config.yaml
n_layer: 18
n_experts: 48
activation: "geglu"
moe_layers: [2, 3, 4, 5, 6, 7, 8, 9, 10, 11, 12, 13, 14, 15, 16, 17]
lr_router: 0.000357
vocab_size: 32768
norm_eps: 1e-06
beta1: 0.95
train_tokens: 1221000000
steps: 12651
Below are experts of layer 9 (counted from 0) of a mixture-of-experts language model. Rows are named router (the router's row for the expert), gate (a neuron's input weights, with its number), up (a neuron's input weights, with its number) and show model dimensions 0-127. Each number is 500 + 50 x the weight over its row's rms, rounded and kept within 0 to 999. Numbers have three digits each.
After each expert's rows: a language model's description of what the expert responds to; "comes after" lists some tokens at least twice as common just before its tokens as in all text. This comes from a sample of Wikipedia text that the model never trained on. Tokens count by the router's weight.

# expert 38
router:529496543397464532430437488557508509467406452547502531534472458504517441467542390438515498495587529505497552468481459616532538468561540451504450575488524481510450382527549465424495527525574447454435520603493477474464543477470551557554512545517408563499491432413524498422513545567500464440515445515501421428486443509466443480460457521523526460440571501554407483471516468457505535534486
gate0:494439500474574391567492594483449499541560489447518508499532451385544509463518503539476473513476454538537500519622475598476503558456397497542553468528532506430540451545509540495494484531538438478504362532467520493492428558485492566547457455529528481425550518396514503574523462472417425475518575460519402460508480596532496514517487483555566339523463463484574428525480498465510545502440
up0:544542426445545469412563396588461516568477564520551498457431493376502509499566450619560495470504574462433546499531547517542469506466484474466532450499517472419491438470434471570555437483471450533505547515428432492514517534415435497568533549529574509454428617465547560524478479503483465436449498561556461551571516536575522507516511430552512508472493409482388502519592461545496472534486
It responds to: Year and number starts
comes after: " ", " |", "|", " (", "–", " in"

# expert 17
router:576524424578596418480544453505516468592500596619430497511534519467436526513505510489618496493518449545548550584492522440476536529526509481514522470431531525457581475566533561491543446518430480512510468563446400438505512474534513555522474440481618552517504540560489433427478399440569438404482517441366541458464543470503547537395550456476534581451488456556510538528541475554493427564559
gate0:550471502486506606478523448501526530461441578496510440429518497460514563520541592516453504520656475463543514548510484522542524505568487563514485462477493594448482495502424478474512480481570457578463564459511468557556478562398484477486499493547510544465475412568460537434554462547506401540420516485434522375506462489508485520534485465510482506493558501459466555554524407515502434433365
up0:574560498496494478521467479474497455501488502439500529549582508428471447389496431501396457515474556484516509456520571425529616544572492445574477519534512585530471509460443536468505493542563510489497455482589465434488582417498440461507544551496460484546524433479509559549555468536589511619422486503516483567436542578473525458435554510398508553562434495585596606469555435525500565568457
It responds to: Conjunctions and clause starters
comes after: ",", ".", " and", " but", " that", " where"

# expert 37
router:489480400510450512391525519494497455540435508463475446556522463481357429411475603497510518569408551584511501429453421457403444469497435441486542448520446485500554561541531536526460553497495480401509474501500469543535562445559517538535452580402556512440555434477515574480474564476418476598492599476550478610548509488424552544503479495538503491485489500510446464562419493545468557498460
gate0:515521532512530550574535483486498518502594523425508446480461507553509499519500440501531465474512544473528513570582527562385539421564406568466417523531532486477585489487538457475488492502501529489505522534498450436435510543547511535619457535499526443468517600531485588485393504481510590483400534524543517552469469450516462507559522420476456476438451599546466416527483481503454576439441
up0:463492526487526513537509519496504525468463536544521488494442490413519522511420389466490471544406509531523435498500530461460459547371552472504525526481555582506475541514466435509492530541476540496445405493552541419521481582506411557544579508474575552560528513453481468508460460459490476460458513487434533519471487529540556417458564445446517505421521429525524522505502540508521574466491
It responds to: Score dashes and table cells
comes after: " |", "0", "1", ";", "2", "6"

# expert 21
router:411518532475539454380463499472491518501496522528505497481498532426524457513479523503489517604507548490449519465448511452439472494541558505534499454536489506582493485488558515447427536529450493490529515488515593431538456473525447459577488616438466537557419542450505501487467535542539485505533548442455509508415486484475556478498465451474533446509470599607494513475506476591436504472501
gate0:516469479512478465584521459528616545524479519522513461470536475515532432509478504467448583606402531524473571510542436457472444469552359485556533473510487527478456496583581534387448426482484422496488486423517428493449502453504522465528464505477524487530543482468513476553572458543443493461430491509490474477475557431430604515495419485537432493550561441481525544562387567573473535511573
up0:586546609450457550419567543508486599444394464468486539502537478439510532497453541467497442467502622389474571538460457484470511471467498519492537577479447449473499492469424537474523500483434497538469509484561386584546512474509567545469479479473513410518509525637528513492493519502543406582430532533496516426547535407469535525515522505435489525444543632475473541519574502480484487461499
It responds to: Line breaks and list dashes
comes after: "\n", " |\n", ")\n", ";\n", ".\n\n", ".\n"

# expert 28
router:531552452463566549566525457466626529618547475549437490398529498498525514572474491368468536456534458451521493471537483474525464472488524562532549496502546503496466602405509504489521549563495552419508424426545430550483478512508515547517491463433501537489599625461528407587439484391505564447473497569439449541510387407470531500588573553486525466577480589431617469509516515445436514490551
gate0:482483666521576538519439510565479561540531451552598502552450443488478583480615524537505516476578527482519503394480439614540498563423447557525417545530540599454571524535455398494513547459455383535503467570503499438499491517598511503474521431432539474506494504450539432471464511549440487470479508559559463531426478507511451430537447607527527454485466560411575571589480539507510417407483
up0:555460589532426591532505602426602528445445483566504517539457447506455431552421508571479532507479541445449573450569459556467523476448538525518481449514446514538510396506463554469472515449420492520532424442539439527494518565426527526388456471513516574511489423628485514371612514637459453485446488405468527489533462504527399500507426461432521471435537478497579431523448517479436479501543
It responds to: Indefinite and counting determiners
comes after: " a", " an", " as", " in", " is", " with"

# expert 20
router:517456578511465572427469495433499576584495412518539526506567517410479477635470442488476530474601502513439466523439485434522535424507520504504455504601516480543510523550445456586481474505561490520483526510431484430443483499573537533478480543425539373450488513376528565458492478602563432508560333453569502585516442405457496506527535571486528476507462498531519593443483614533556479453455
gate0:485513474562534464532523474497529556436502406484420543491557562375449505442515464525476484501478500469549419391504434430492452463551507529502474444502581543515480392468480477511412452462486507428476546502510435497520517498395564455503528570502497522554421554496577369484581577551454518598554507511476501488445459462501516461525567552583511505431599464531461526521465449537500466611533
up0:455453490506451519470560490400573566492510471610448481508494559518532503575544454452418549445467517548408425480566426539492545512528586436453492400469506440484472467488513466526400552427536492499422541422484481488446503394429522475427505518480462541463439474549485507437561446475443629440518522601493493457507456525529431463558535499554567561465576523559487536642498473567544352579471
It responds to: List and table separators
comes after: "\n", " |\n", ")\n", ")", "\"", ".\n"